Weights of a small mixture-of-experts language model, trained from scratch on English Wikipedia.
Size: width 256, 51.8M parameters.
Experts: 64 tanh GELU neurons an expert, 8 picks a token.
Below are experts of layer 8 (counted from 0) of a mixture-of-experts language model. Rows are named router (the router's row for the expert), up (a neuron's input weights, with its number) and show model dimensions 0-255. Each number is 128 + 24 x the weight over its row's rms, rounded and kept within 0 to 255. Numbers have three digits each.
After each expert's rows: a language model's description of what the expert responds to. This comes from a sample of Wikipedia text that the model never trained on.

# expert 52
router:118149135166129158131158128125124076118094110115138054146165173098139076120134152130137151161140165137116141130120165140136107138100094151154138170133176109144144146164119100161162162152115123117097110156136149123094094174112126143129130171096112138134149100114134135071119137103158100101139134154103137154134142145133071130098141084124101140171118123142127169121097124099082108120107111114152133135120058118133127123161130147166103148136160110100123148145132133133096123174098153117148149085141113116105107145137120164115157162129114132133084137167073128117178121130130129101130150136082137125142118112155128086105118133069135104150126173127146126142158134136154121138144129148128133114122084191117106125094091153119110110130129128147121134091135114133141119091136106
up2:135099128168108135118121124102097156167084129136066141086148141118115096187119141117115153139111119145135138104108179135192111102170100141144158113125152120094116127149117103131156113160124129128144102096204131090129144109113116115122115160105123110145115123103142153122118148179145157118099113111125121150091141160122110160131121159162099125164152114126167137139098075120130118123150151172099153122145138075132119164114110112110143153111142117097178166141103138147131125150161166158111119113139099136108141111140096093113111103167085130171128145119167080146134058096141131168126130151111132125151125142133146126105124096139094132074124085141096094107114138154151148099144110141151132111143124102119134111133093133143121119168152121178126136084122130133127122135124137
up3:130131170156129117127139137129158121143167084131111137127094145131157119115151188127153156174095131096126146130162115135097113124110095127120152125127169101098164079176125126151142098144155118106125108109177110119133088166149141150141103129154108148159129122128135156097120121147163101100145114129140126079138101111116153122112128137125186117189126117096200117159103143130100123093120103081095146146100120113094156167138135093111124088155128097097130118107147103103137124181119153137132112118109102136102166176085107114134126117110101123151122143119115107151167114128106134091173117111143148091112154111143099119108124097075135141139143172069154118178144125132125099147109118113144124143114116118121114148136182143132150095117162107134142135150114103145136166149126141
up4:132090079123130139077117093120159132114105090113128116107124154169155127152175132134098107168132158112115107128110090071127139096119186127081103158094129141189108143115138093152134117128136115134124145127138116140123153132142132138103143117165114155144101093148171085150158148107132120117125147174104121117134114123130138132108144138111108166123117112135142129123108121128102083109145090134133118146111124159155184145117160107155164124097095096113111132139177090125091135129108107163128144142132132171153136155095107144148132131120111106104135133122205091141101130137144105144141162149089126113134126146133182146121154164104095136152168125132101095165140123163111076100139160146115135060147132081159129083145103117167127127122118156131111132155119128142130120164124118
Description: Title markers and capital initials

# expert 61
router:117090120122122137095125115177115137092145093176169139115158113122124137123107083089156125107113111088123139104107126100183097079137147138144102109132134126168143106132136140102138114165127144186143067118159130126176138144148157153156166166101169109130160122124136144148155123094131166126112104136167084082115153114134090116146153120109142136111139140112134103126123134154109175149117098171168147122115133141141121134110109141175092103121095137114148139113142104125136132136127131110118106115143129141141156131094119133100108084129119133110131098103151077164122099119137156107106132082128138131074144130134121088100151116127104129132119124127131130149179166110114126123162106085092127171155130151138132126086141137142113111133098124134080149149127213148153113073116135
up0:146119124116161130084155103153156088142107116164154139143127166122093129129113139081124150125132149103129121127107129056104168124098116144180108134114154146118125122165144150135139117096120117139157120149131156108145095101115156155176105119132154123125160098136136135145136169148115092171107149116139106116132136150093093135101104159102105168147158141111138107080137099105114144181068131137116108131140083115120087097117162104155140104126181106101107102149124063133118121163129156095147115094113142102123167147134146140158112076127166148093146129107165118118123107083104148158105137116132117094140137149115138098154118150143145093091126126083122120159146148142092094106085134149166145119136153097172100140113131135161142145116124109148132107149139139101133171116116127
up1:157108129101153156117140099151107112130123111115144130159111125131109124127117101151096114098126094114091092051077085114092147115166138095139120118158088151117108095154139157147149104133110148130138068123105129120122119143102122117102144108099142099135157141099153132106121153198107165159132111095156152131095125111141112114106123146146190178144135166123114137122170137135126156168074151130131123106146133146187096106091089128180128147164110136137110097109126136147086142127166093085145157129133133163143118106102080138087108115101107147113168152147140114155158149109158138152142150130132146117152151112116142137073118122103133131154127119117098106156108145104107141142152112147182121165136136115135160114122134154155104120157141159103122111145090110143119138120136132
up2:123146122144116129121128136115103171128130128146149119163166120137130093075148129114093146135144129076132152105142133117148155156116126098123099129152138161111132131114095152103157137155141144134103112103154137130126107154123111129098135150117190175112143124069092130158081116146147143129105157121113135125127065090125154134115136144065161151122170105124134125160131124076116160104085091148127148115143137120093151127123160131163110138158122164138096136101156096123111117169144132129170165147114119167126123189136132122139117106132138082150114143158146101119124130131172099149158114126138154138150079103119115101166139113114033120077127091147146110124103090101158117133157151145136121138163098131157108135104081136133113137136140099149127108152136118126167140156114104
Description: Negation and auxiliaries

# expert 36
router:099142100153140147141125122080116169160123151147130132138169128120156142144182128161150150145090135132141092122115094144118148111111116122158151084155110100128165101163126141132148131161145121139178110125163111155166144132115170123107151127174107102140104107131119125133177139167137112144093134136134124138121117089144134103096101123106096146113146104138144118079166158100093115096131134130148113178138137061152097181144068119153125123133095137149113088124157179094080116130163137123079139114138122116150086139168130139147136150116119129147156118098101119137142121117160108148160109156130141152128110133139111098099123124161110141112142116174120165143082110123130175158124100149111114121102147081079106079127104135108112135137120117141126116100140098154091161130105102
up0:145171126113149161125151156130148154119097131130110178131089117121149132111135137122092105158157110085156101098128120134149147169121135126116130144139093160138160170106163134069123120114116126148119136159129144128139089128141127170143107154113129153097101136163142106145145127154118137142142132118106098136139122106148096152083101070144131134143125065156138125143140127116130135127149139112134168185145158127142117134161127145140163118149121124142124172137150129041134103129133126118123163139123112121100150148086118152120100125152124159141099142126156097125140109152097144119111131128100164125121096137134144130127177069136090139067155169118105100111130093147166187131104124106138144111122170117092127054143155156122169136128102122144110117074103152132114091101104125
up1:091148119087142155102126130098110146143103117119156162131147124127172095123096140108115133132134063105155091114123154130102134179118170124116112135106092163118130137094120112125094123121147108112128110128125120115191160148130112122121122160136113124114091145168157118142155136148124127156130112104147102174138114123079131118122129131074145153130159117118173147145151112118120148080149141102148130071151106133160150123131159128159104121177108124163108128146123101135134176085173126123107187147119121149121106100121167111123138107171131116103163127139135171113128166158148129138118110134094185113151116156146131110098127168137149071087105144131168119148172130128103149126130149107134144109113134125171098076157114109137156119150096098090102139138142162070122124124131140
up2:168125149124118133142121170085091129147147102117086152165153123102172124077108154143094137102123117136169134189117093138167128123097132126126124110078126117121107194120145109148122104099135171150137165135140139122119150123147153097113167161150121138126100099137108138103142144175148136161154109128132161129110116159131163171116117147118124132152153113118118152135130093141130124129085158153140138149107100109133148154111164156157115100121085148144140136098128112143141118131148171107151123141119091149139147089175101106125119100149111116115089095108098105121100109091121096142090119075136159126095099118131125126079104135163176120127158104112147099122151129148098108142100097150113123128104088150141111151164111159091206144124130134136118139111161133092155159114113136
Description: Occupation nouns in bios

# expert 47
router:136106114116152172122115158144180127121122104084130141093093143113115088113141193154158092108150125150146155127123128109126077157108100134074129131125143129148108160133101135136055165125118167159162111115114154142095061145151121153107105130150126086137135102079130096107145174124086122130144167071113084121098122122149087118140120160112169183132097109145104153119120146142149139150142105090120130136137123119143134153159152137092129168156151142095121160126118144140106100109114147133175126126145134086103144131138132170113148128120110134148130123163160136136126109114124081129145153119114083125112144161126137101139143161094162091125137158102118095134135115139089122127155161116114177083136126130114100131133124103114105108120141111129116083109126175120120126112149111
up0:162140144081146123144123149118123098126142107136170137088129187110137086111154065129126155145096111152111129106114128102170120125177109115146137121134134144098145132156137150119074119097120153142136085121080143090152094163133102115087134122109130121099098135149104101121118096156115141139118091147128090101104144129158135143131157107099149184134130091114120181097130103123113102160164125137136125149112148120108198116140175121146131091163129160119155131098102114146129144081118130143113134132137122123136144146167132140129127114114162159134123189138136166108141164117164118146156146113108139145125158139115120153131140143117138133107130160141152101102119121119106115129089108157100118131117088101106143168118122128180120101076095097140109152103114080130058129088108140
up1:175184103153164115096108074070163156165129090135113133145088134152097082152151123135104184145111136128141139091132104130129131107128095109150177145110101063143116140122125109110127130147141114143153108133143151114125090151096094138132180140097143103133160099155137108108138186154128175141099144143150138140149100114147145135124120111142105142110168135112097092121110148095128085129152136151137111132092154137123161092143091106133095137158153114121131139107126140085113155158140127125126127116179115126138120135129095111133173136119131156135101125130113158164114180122125123164153155120133123157141144136064161134140156096112109113148153095118122127112094120116116158085109124135092151131091103130076158159153124131131103101128109135163106151155143103137136148120171143
up2:169105141139135158144128144128148148133097080101080096173085155097092143151126157143069158135162117145118115106128150110123163124157154129119127094140087111130141132112127138100132124161130145140134106136137145149125128112120104109115097145121107114129108123096208102136155147138142149174129132168123152176131095127176123124125177119130137103124122127151123131123126142123112172091158117092165102097147138138125153107110119101139151133160144123131182149115128096126130059137191142139138115155078097137087132143150094129120143151131154135105106104150163145095119099123127122156137137118105134120092155158119145093142101131138107142158123116127124147140130121126067104135087073104119146109134120107144194174116083129140154094125102130137108126163137091104102149107158117
Description: Coordinate and math symbols

# expert 34
router:130139099132100101127101127104127134177113109068144138142137136110156159116148102147101132144117109117109154158099107154118179151114128133105090129070114115131124140171154117154114150123115145130105169102139135111139126154109144153128132157121166116113090129112148075130138148163141143175092134114105098142102128158112127142154105163134083149106108119113099160116102146153125147080124137123078177162133132129132118092159109148128142160133106114172194117134163079115122154163107134104104117087156115125123154124142093178070130126124153158135088113123114103144109151082121081167102155086099130173133097129142158128124128105107112130135142139167148128160120104144134125122106133148090115130105137170111142150137129108130165121143129134175138111111120109147119124157058138
up0:132104131106126110141157132111158071126095122090119122124123130138145104120136152136133115129103133124120115122162141119120133113110121123133115142067104114096114168103150124144082135177168132102111119093134119131142126191105112140135136121113126104164127134134129106135152090144146188119150118128112126145147139145103177165153133162119122111148140127148127127121121150154167152160135117134135131121144089076060154120132120112116087092099151079142159125142127138100126098134136131126094131110133164117121132101162104113145126129171166119132204125138122105118138111113090157096096131094160124138111132124164114117175147063110081116112165114152116124115151162134126101112170146107108084110158102151090080123102200158145133156111105147115150081163124131158130122133156151
up1:166078141107135151125159152092126135138101094126114159149179150137115145137087168136084101128132133145107153112099134172123148100112086108096119146135154116130118127129117132160129135134161120154098136131105121095157090141116111057141083138106130165094141115161134120159104151094143104107136141146148129133144124138195074173201176095133119130128140115089127178120123113159086142129112150128121132077075071129150172142112154141139133127130103128141106127153111095171082110129111155138121114118150165172138146116088111134116133092119146128134136122133087115122114134120111121137119123084092153112144142139129127108120118113116099143148152079143126144135117085147139137127108118111130137132152167122119154115142146126108176172124137136123100130146087099117148103120170095
up2:128115165096149165151114120145133094142110114124122102111128156101138124115100164124087120073085101149104141160093125156115116173129146144140134160107204128108178104146140158187159097122130111138136137096108179143149153134119134139157138121160150139110148100125141152097178113127152135110139075099139157110064088137092085109104127148150109136147131124134130147133160126147139113101141170142137092143151112145154142161121119146141133121149115187134094152151134152139166105147110107149132133129154147073141143081143093141128115118128110155114094153110132147132162140098107122124113110133126119095131124140139137109128108110116118071101093130133146116169142104116110134143135136146124145146083082127094168111096108120122159136130109151126091117117112156099114182142106071
Description: Table and list punctuation

# expert 57
router:156158128094127133091111140117163167163128127115139113145137129155090134162140087129116130084123115092131113161113106124136138182088141135108093097166104147144075197102092107142125139123093143126122130100125111157147149130126121108141140142124143154124129163124118180089093115129099152130108121093135137110120088081122131098170144106098124114140100109131116126182114080130152128105118139128100131101141107156130090127109096142125107111097119148153146168088103142110143108145174137099138103082122099137167139122103119164101095154139130157122166097109132140066118133113150156164118107110146108149140171092091128116132113109170133119132144144145102115140108151150158134148120115089152122137146102138098110161141071143167115115109120161155143095117151131173154158164131159
up0:133128126119126147094093142083102132109106136121096104130127132144098138133139099176146171136123123139121110074139103141172132129132142120122107137141119161124140124152136149136109163143114105125134095136140113141109125107099155119121144126161078113130151115159146094107116153128099156115075139115167098143130163123139117117128139173112136125135148128085100143102164151160132132143089070140135094136153126104111153121111176150118170130090119111173127146088143122133075107081131116075173151113101106112116110123096112126114133121164103137161114147168141169132169114092148130154084135116123053170133131143103148120115140099128140137084111103070117139113160117141120146105109151118133168122125172130136178165140145153124111095115150122146136147143147126095100122105103205
up1:141160073100125155115113104180101112088169108168112116135124193146114132091126126173106117149105162134113121114145119134157111117109157133144131101100154148129163171088144103110135130110144116085141125138149123120146161148082123154121098097149133152187103142098120076149109109095124140096119122163119141144137093111138154098111137111119128137110136144119095108108114141112109102114134124123084124130142159156142143097115136098087157144111124093168132164122117160143112121106160111112118144135108126127113108139146129125124154208110132126174105168106130131114104148103079119135160142151182159111137145113153098082106120121172162116100130128120119114155101117090101112180175160164121125106136082106118127122105141131096169126120118145115132148148153117106156117161137172
up2:132118124137108094106127159127093113154108107109141122143138152106137136086070115125125086125121059117114111125153098123120160132120125137119119113124108154146117123127147139148134138154131146153104170104143113184102109105091177142109108143108129117124136145119130133147166169145111121167108122118080147158170126191099164130159114133171175166136094090125155119147116165116147093140136134117075137160159154129126150122131117091134121155119118093096122111143161153135143112136103145095159136159084104145142102098144093131128113140187111120118129109131154118110138107116119090136131176134129139151156118155134121118109094121081128117178151138141146124167154060118144117102160183145144182128146099137121086114147123121139100185144122108108119099120096114112127147126114085
Description: Mid-word consonant clusters

# expert 24
router:130134126132092135149128167152136146093154108131143093100163124150149102097142094142118111135144074130071118163116144103130170103119143124146118095109138123156115195151129132168074149092123105105114168143108144132096110118131144157129142134145133101124154136128106078096097148143134159123078144125148126161112129149126145112151112125143161129096075104120127120141124084148165119099163122119144116143138142159165165168133134088110151126147110124114127156113086159077121162154128147119175151107165103110122102129079156152114101154101167122111134139114110103133120160109144126156090147171120116118133110105094132117105145112097130114128148138136152103138110125146148142135125174104121137100141143169087141172187101100148135149162089167140148099114108154147135100169108100
up0:153120107128146127142121119131071088140124165158110137155165104089091142090127173129098142120112146163108113143155093167133117109111144111111160149108192095079146126115153099163127140130127065093134112155135134136116136198087130154090121139102142158130147125120178089136102111116167157147171112133160137137108138104142146147149142149113076097206129182108141138163123145085115148134119118158084116137092135134130142110151098139138081158152168135118135106120171122142140088111110121138167110145164092092138122096145109110143120111102100093124156116135099106116120130112144082137115134084125124135102112132130121156140153095120141136153128142126129148144139127131137075117114113121133102118130134187140164107116162146151139149101122123141131137109125116148116115107102126
up1:098119141144141147130132165130134130107102161081092110129134123155112167130098134110145166125138099166158111148153162102157105134096083108123156153143116119176095098150118099145110102147132166120125102132138140166128079101124125135130126074088132128117099107161124123137122117112150132137118099152160125113159109115155113159142144156145158141094083091127113104115154105122129120141147133052157182114148152125132124169136144122117134126121111103164089162179099141110091121116139139124160093169115135147079186181120130126125176165139112086131169114137129158159143080142176125110142110188146123140124165125143137123117122124165128079106152163101116145113145138118087116147088129115117116153139144117115117128150141124085136119145100085118124153105113114139136114144114110
up2:145132148123114123094137115083148125169114118128162132120130124138132134095070127136097140142139148114137088133107126150128161131097106125183128152111147179111092174137108128102126117127087103139141132089118145139134149132160153070144112137142093102138111135158113160053122130112178149137127126121132116102116109158132124144106163146090088121153150102114094179103133147109164106146160093072118120111138146128116157111121093102138121112111121171124097112123127108091125140155122154093136104138125104112145120115138151151127124149112114150151098120172083114117104149130131107156150152165108104109176116090143120064132148121139117113145138111132113148152151153155112123121112109141139123131104117176127099099161081173161158141128118159204125194104108135137122117113138160
Description: Heading equals signs

# expert 4
router:105163092127131154153105117124124081155130137086114105145115174115147111148179132135108118122157121093090123078135132129165151134132139183106128147155115163120110118123135139106140143128115143160109107153145130125143101162175144090140104138184162121132148168129110147111110159148163098103114118157092059086109153093126161120120183174139145133123150152134123051119137128163120111135089116134092153094129083135110146117139144135079123100160116150139152116134099124114092130116105115137123115162121133131121115151137107076128126129168109157138109129100135114076140137065133095129135170107155173114094137140174111132118114108082132192103126110104098103139141144134121098104138151135125162133161111140132126101135137154136132122134146108120121126117113134174122146122103120
up0:119133116144152126145130171152102141159137131084113123133138141088126089128070103117084119138119135106127125091101140095124145087127129163102147124116125135115156105136150124124091150118114146125153111165152119107118086112146124149151107142097150180140143166158144124140128161135158130155109143149096111116172126147167137156118121115143123158128142088141171096102141146140155094108112110140083138122126184135127161106141117121107115124112143094123074087144142135119131133119083153092165112138126125109099165157103103123187140123150155139118146164128140091115096116147106092142069127131136108094121143097197114117170107102146104102141176122081125120144150144152124140152101064101150130130118094099133149158122163138117099136104111092156141131113121171140169145110089151
up1:129112118132108139159120152125115101126144146145128147133156109143129144126166165132107184162122115119110099139143156151169075149105115127143152122106109114159124139102154123125171135138125094112104143144157112135167097102152097144161083115156129096143175072161175127140124139135133095117160084166163110152109177125104147135120152174094132141111158113122119167139130107125098107160102114113144110136132157111093132119113128114143131112096119075150138124128145140138090094113129128120070127189093121130106138122157110102099123118110102094141117169167117158092122132106086090131092129086131130143113086144061155152149142129100142139121110112135137100155137125147139148128137212090143086142124140135099148115131105114108111132146124088143148125158101099116156136137158109
up2:148116136166126127154099135119136139142138151107095065162132134103158149183129148105179134145120055118133118098163160133135160109112121142080149174151131109155150106166096126132137153143120142145119119092130119120124150117076106154120144136134093155180112132132190132109129113102124143151141153146127128110147093126147166117112158165136151092116156141143104154080087147055135134091122120132097146135118126127160132130148089129142162107150139150121129139083127115125093105138099156090159141115072106136136087117124070143126142114158145144127159110110084133120107121172105126159123078151136128122127123136102121121076137138115100130127205114141153138151102138136137115107122141103139095125158166101108134130138131115144136105150139149113094132091158133149125135114134095
Description: Consonant-cluster word pieces

# expert 27
router:126142113120125162129109116131130130170099098110173126118086115115141098110144129106146149136117143110194114118099163145072084140105129156110080159125123088150136144110107126151106135080155151099108118144153133108126085103131116128101159161113112147119134130125112152135120141123110112162109167109097118131141137111131129189129100113139098131102152086168168150117137133134154115107106161118140125131115120108073099143150117154118123171141154103140143148138110106103097120126141157152164154104154099102158149188160101090107143172094076123135165101147118158172135125154113125140148136107127123135118116146116146150102144138149138174136128121156123073173171074103139142153141133084107120102147123148129097134160147121089100103098141142117113165097131190121119129123147145
up0:173124125120162133157114109130125143152132112116091123147136129146170124132118144112121137150084141154093129170117128100102137184138107157170074129146133161125117116121170138166154134078109138165101077147134119154092133106151143140134127099129161158117123133165113131161146121158123120166127104160131160123137131142112134154141121085153052111084128105162123156073149080143084153123135166076152115153148114149128114125124112111102167193125132154137093140141110124131092078122122128139112147122132112141139126121105091084118150144161132158143116112145083160132151142104117122164144140130168130170102145143096135123121100118125100176085142120125161133131158134121093140101125137111126134101112142144122068108139154137138119158108112127143090112121100103162144153171104131
up1:106125122136126116163140102110130147130097109159149127179174126129132132126147115085091141161133142126132102130118160182131159130103160146119136105127114146127115159171103107144112131122090105166171096154140083097125126146149109099138171092105098141124121136100107133102151178148106160142155121124137133109116088100123138136155105112137092172104137140174154140103165082100104136094173146110118158123132138166134129100101125115149098110132192147136130179101125122153124099080175165134122147142144118120134116128138094123137124109145152161108101098087103124123148130152161124146096100162125138153142107162150137146103094129099154111087141093140136125088132131139132132125092111136112131107148091132090140131155162129111133123083154124125119126171101112128181100159089191
up2:147165142169080117121097118133136132122110146106133133116156143138124096110116163156077150089135136120112096098111139139132116121090130155152093137155146110133127150086188154125113117115186148106140127129139157123081137158130088091128129173066114129167183146104130154192155094129147126131136148118154144155154119080134143093165116181180153098114147131118117137100115099123156120164126115127156143117140112148112140116123149139073155126119129141093137092108114107078113118113139118136138147140098108160139149126104164109111136122119150132104124079128114156127135127107106107148116165148121094137121155136116174129095087164108130105110129134110088146129119120150137139157163105127161099109144128133103066103099114128095139117150171104119088104125142162146119173120144151
Description: Markup and country codes

# expert 63
router:142161126115124119092106155146157152118174094083169075133093130120100135112133119127147086125144150112142118176115075105159135119143070109160175142141142146102144075117118114111139133092141161103164145083097107110167104141104103139140106090118142088113108163155100136145117095123098143101137081122168107101131116145121170121161098118135136120097094132104158133101107136088149122090131122093141149153173142158117132138145165086137124120140096164154112094134151088123135125125169147121153118140130138152104123152129142152139141187117119138132138111152099126113101118111128102135124126120102140108147137111169139101154123117118161180124125149093132095106132143134107187171108110106099159111157166094138168117144121139120150127148110105103102141128137138135105120082117171
up0:188133126133141152097101139138120087143117116105086091145107102134095151159096143095095106133147111116110110142130104135134076154088130134125129128113113187132124109142052124122106143117149137135139138120130151154193138096139092114104131131142153091148126145124147146083118161104129155110084172133145131130121097143105143133143139124125139116165156049152144127109078149095147162096137134090119085102113176139131142123125147088117171151113160109160102100134127129125110118095138156135146141146155135153136129143135123169137155172144128128091150142143126111119167086094113143143135117093144126096156161103134144120165130140153161117109137159142149135153120114144116123107093148144138179046109106125131146114176123114168126106099119122132116112146136117121081133106134127
up1:146135123146151132162156119121136144124156079149178126102127152129130089158139119121146101132159067105106131156103078121136112122133140080088109160142115139093116114117082145141148094146170119083167129158083142083118115171128089105117147118116112139125151110154120141140147102123106112171141103138119122164114127151123127143125117095149143121134112124137158140128089119100107177121148111110110099153139123131142136148173160081141113076124125106106123117149146076162149136155136130151144083126080190138150157120097141085115161176141140101136158099099137143129122081105088128148115123154095099178105121104128104132125152136108125137138113125136146150112110120184120157164103152162112137134087121131116138144149145174156129140143147124117104091152144162161125116115093100
up2:099129128112097111143125125105145101133074153102141128129083140099177125129127107151084110074105156136155122105145137168159156123147082163189137158161130136103134153146136154125103179172166119133149070110142124112086152161139147132104122129135155138053117120149116127137124169144096153181165146113150153155125148164128159116132091149147161117102142131102144131118115085098145121129100104112159131115091113137124143154114106109114118138126078122150108158151113100128084135087121157143145134159125114168144124157140137110150086132114149103115124125161118118095110082122101107150123180121103135115152094071155117130079125119126116137145102088127114118107154127113138133112147133147156130129134116126084115153124130148120107171166146085133146114092138107104099136139118126
Description: Short word-piece fragments

# expert 1
router:171113153177145183130126097122110122135159138154128111137110115104161102141123140112150130140151162127152111105172173142156090144123150138135096174138142110137096108070146086076128124175115130110118127161165149090108119120117117150134149164097085105166156129125127205107113118118116147098160141127114083155129107125127084158079105107120124123134115117151098145129108121097131148109136160141115159106128118119162117143136149116144116099139159126148163145168147109097120098089104080130098163102160095122122091136150125133094155176148110108147094107105116107122092118149108101083109142106106111098141132141111091122131152109114185127136133141120153147154129107093130111130133136137142139154143149145121117119151144116108099122098171123106149136107089128133160092071159115
up2:096108132148106089145087130094151135162166126105153094141113121112143156118131108082129124158114121141142123148129162160138108136127127114143111131177157126090131151162137102135123124132144146123139122146132099135105140125087144166135143188133105188149167121107089125082117107158176161177150142139184082108171133082100126127124112142136155142094149117140161140158124085133142160145141112123156116141107120133149116129121072147128140153094131099117161141142121205105107109106103131123078121111131109153117162132180134155118107110160101130128073131112136119087157095116098157185099094131109100134137123151097136131137107094073148122106132119124117119138112108154146122134100152127112135114077121113143103125114129104099112134129112119174153146109088130155152108146113099
up3:117117064108098117107160098157127084125107136123123112086125149174167094119098129145113130139172144171133183136122127108118099110109137161121133114126125159144178158127118115115130131128178130119152093140113159145140092124130118125124128145114117136110121145134153116129106119142152079162151149128145166128110150172145145110139142131144152133126141154101118108123160196112093148085126169125131125144106109134110096103150113104148158117067109076129157103109120129101176141137108127145096169131104096118081109102145111159156102110141083104109158125150110133108131128140082108128115156136086111163064128097133135107093096107185062141159135099108082154159117151170138139113148123125130143160144150127125154115133116135145129131125103093154154124105150121114115115132144109
up4:167089145105141096135118137136101115149097115189113154113170143129098106140154126130120132107137153121092112139182142117145114123120142144107124089132101085158121114133135132180148136122132088157170150139173114117164139112117098084134151100151141078118145129129132144175125181152117086100134117087142140119148123110122141084131109092136112128141158126146120123105155153206119088136110131110136095132089110176119115122130158117184105158138147090158114154141136146162156131142160088124128150173072098140170116147111108123094137171115111150149069131161136147113138129160122131114122147100127150123137145110144134142137136105148121097106123119096137100137117125085105148114133107119159122178133152128142144116126136173125091122147166106105105144139092075155137150112124125
Description: Capital initial letters

# expert 10
router:103112148131130151137157104161136151137140105130144085092141131121134134099132126122121145124132145165135129097099166077123077135123132123120105135129111077147172143173128100122142153128120169095111113159161157126153147141141099155134094142097094122143123146168096150141104153108129138119098134129143167087163135140150138209087151072137103074120120111092136158057144129100143108136137139112115137111102127102117105162163146189177148134129137093120123152136123142124132132135124127129157112096126125100122122149168143104120126155138120139139134130141139163100189140184144116154155133110118111078141148086109129078121188108147158129160126147141164090092097150117119103105134105154133101131142111137137153130136129111108132122111153144105098125096141113110103123133172096
up2:160110108146140121120169106100134135116119110104143117124132129100144153097182103101144161116124114128131150120138130136098153142105198113114162146122118118136094115124153116113151129102159158091119092110143104107144114171141085097140126122158116120121124122129144123121135146091111119177145126144108126114174121120100121105091134152103120108110123116135088154123140123139157103127127158102176049122054108148077147148129104124143159142116141136112104116108161134137143110180157144100112092113093117107163136176155104115145160175141125141086130079119139120099129122162123136131154105134134166124149149136125073113078111146113126102129151143134121171109139128135146124158146139081134075132122092165126149085121126138139157090154117140136128151074160152162082114153145146
up3:100140132125114114124135128075109100121143148070137117114130149082115131101167096138091125110094126162148115106150134135123089155097108175100132132147160134108077121150112168151107120103152117151141109162162109135137083131159126115123151121105133142168170127150096121123143127133124170145114051131122118130107086164183075133139136108156181139106063141108125135108161114131185124107162149148118145092106091112137149131146096146117159122093131129117174149130127111121086183146111167134125166165146145079109126083107138148167168129111113187159134097096121111145106133122125106114120119112156105120091119114134152175120136137129118109130127136136105130151147112121122117142144129127155097111125103133140117131126163127127132156114160095154108129113157133134124122182123151
up4:154110085132165147069137144153130156099137112158163115086130142121148150169150144155150147125115125081125120160101128146110140112091106155143177158087095135130120136162138133119084131143141149169106126137078112132106107129182129140096129133099133163143139098105104106149120120122124175108093137146124097162127125114097080129111158138104142120112089132120106112096143164170129128121130124145172149101143112154132157097126134140135126131135128105122108125129147078117085132166113143137148125072079108154160106130106099165132103125155112134167189115130119117070143107094126095133107147133147141122104148124120136105154145113117141124125118110128123112155099099139157153100085135174124132143119146098150110118153180169112160131122042140106119111164138129105134113096122104
Description: Acronyms and organization nouns

# expert 13
router:093126127178116107146129170163143120127132118126124101144157121156162169133110128130154142148114125100135144153135106129105119143179145168138127115155120129094114136157154121132106163131143124091098123127133071106136154133086132134109115136168100143082140146112153117146118154146125106100102116138170152114126090171105079140113134159132126110135101119155135133160096103104125113128168105137159136132092118141095136159134100104173155126168081126100098162186160112161112178116119126143166120118081127135140104158119153152155114092092073137107108143123125087127111147164160151106142109134099116120108115101152119107132132160120102092160089163149114122098116132132145140133173106127084134152123105160107136125099166102117058076161106126121161145166123147128146101122131139
up0:150135120135137146075148130147122083115113138144119134091127087140084087121148095154105122097138120160116100123141175115094137130153179127133106115069112149084141144095111117119124104145126148126150140162144161107120129114139138152136120128132113119110143134083117167087159114123134131104088115095141150174128136169107163109153109156066156146109141134107104152153160123112164148138132111146170149135111142085155133158142165155117102161115122113187131107138109163104145143099090096126141130117143183119131135119141087130108111124115116108125163139167126092117127117195130152140131133134110157091149190160124144140144113116100136139096091087152120140139140130087136116111127131133106121160103142124120127106104102141136080119155118093114083110077186099144114130093124114
up1:086172113111120147116148168159082109087122115113124118165162157118101123114140087148138111108131128109135118128178077171118159124142101168126125119110162153138144160119138156118148076122156098152117125106126139111091148132129171118110131117095155152151134119143126123171097135132108090108148101157129122158077129115133118126137137170142107127155136114115158165135128144154115135091124138158129138138155101141123103125123128102102104161119148187110117137123160113146102135106101117144149146131139125172098126097162104120133127101195080137109113172152116135135142179153148156155108136122178123127099130183142133155101085093099128089062123107096133124139123144129170166122083174107124112144125113114109112099123127126143087134127169113074101127144153135128137120090133136
up2:117107099110090140160128115123104157140115149122157132154117151140137124138139158126129122156118082092167123137143101109128116145164098104094101108096133114113135149132154175149135165139154110118157107119134117072118126119156134143134152138158121187124158114149111144151107128141091175158122136112122124118128146122131118176120090155131123130099101160148112131136057141084096142128113139081133094151130109097143120131103107105112117127134077149143110132168146136155129141119119128156143123159165141144104173099164126126195116143132142170151120117144182129081103125092093117109087144121114134140097134120183092159134132138162107134139116110152128148137093141123139103130099120187151112125049131169134133150102148134112131145132072139127109156115154097102150150145107078
Description: Time nouns and adverbs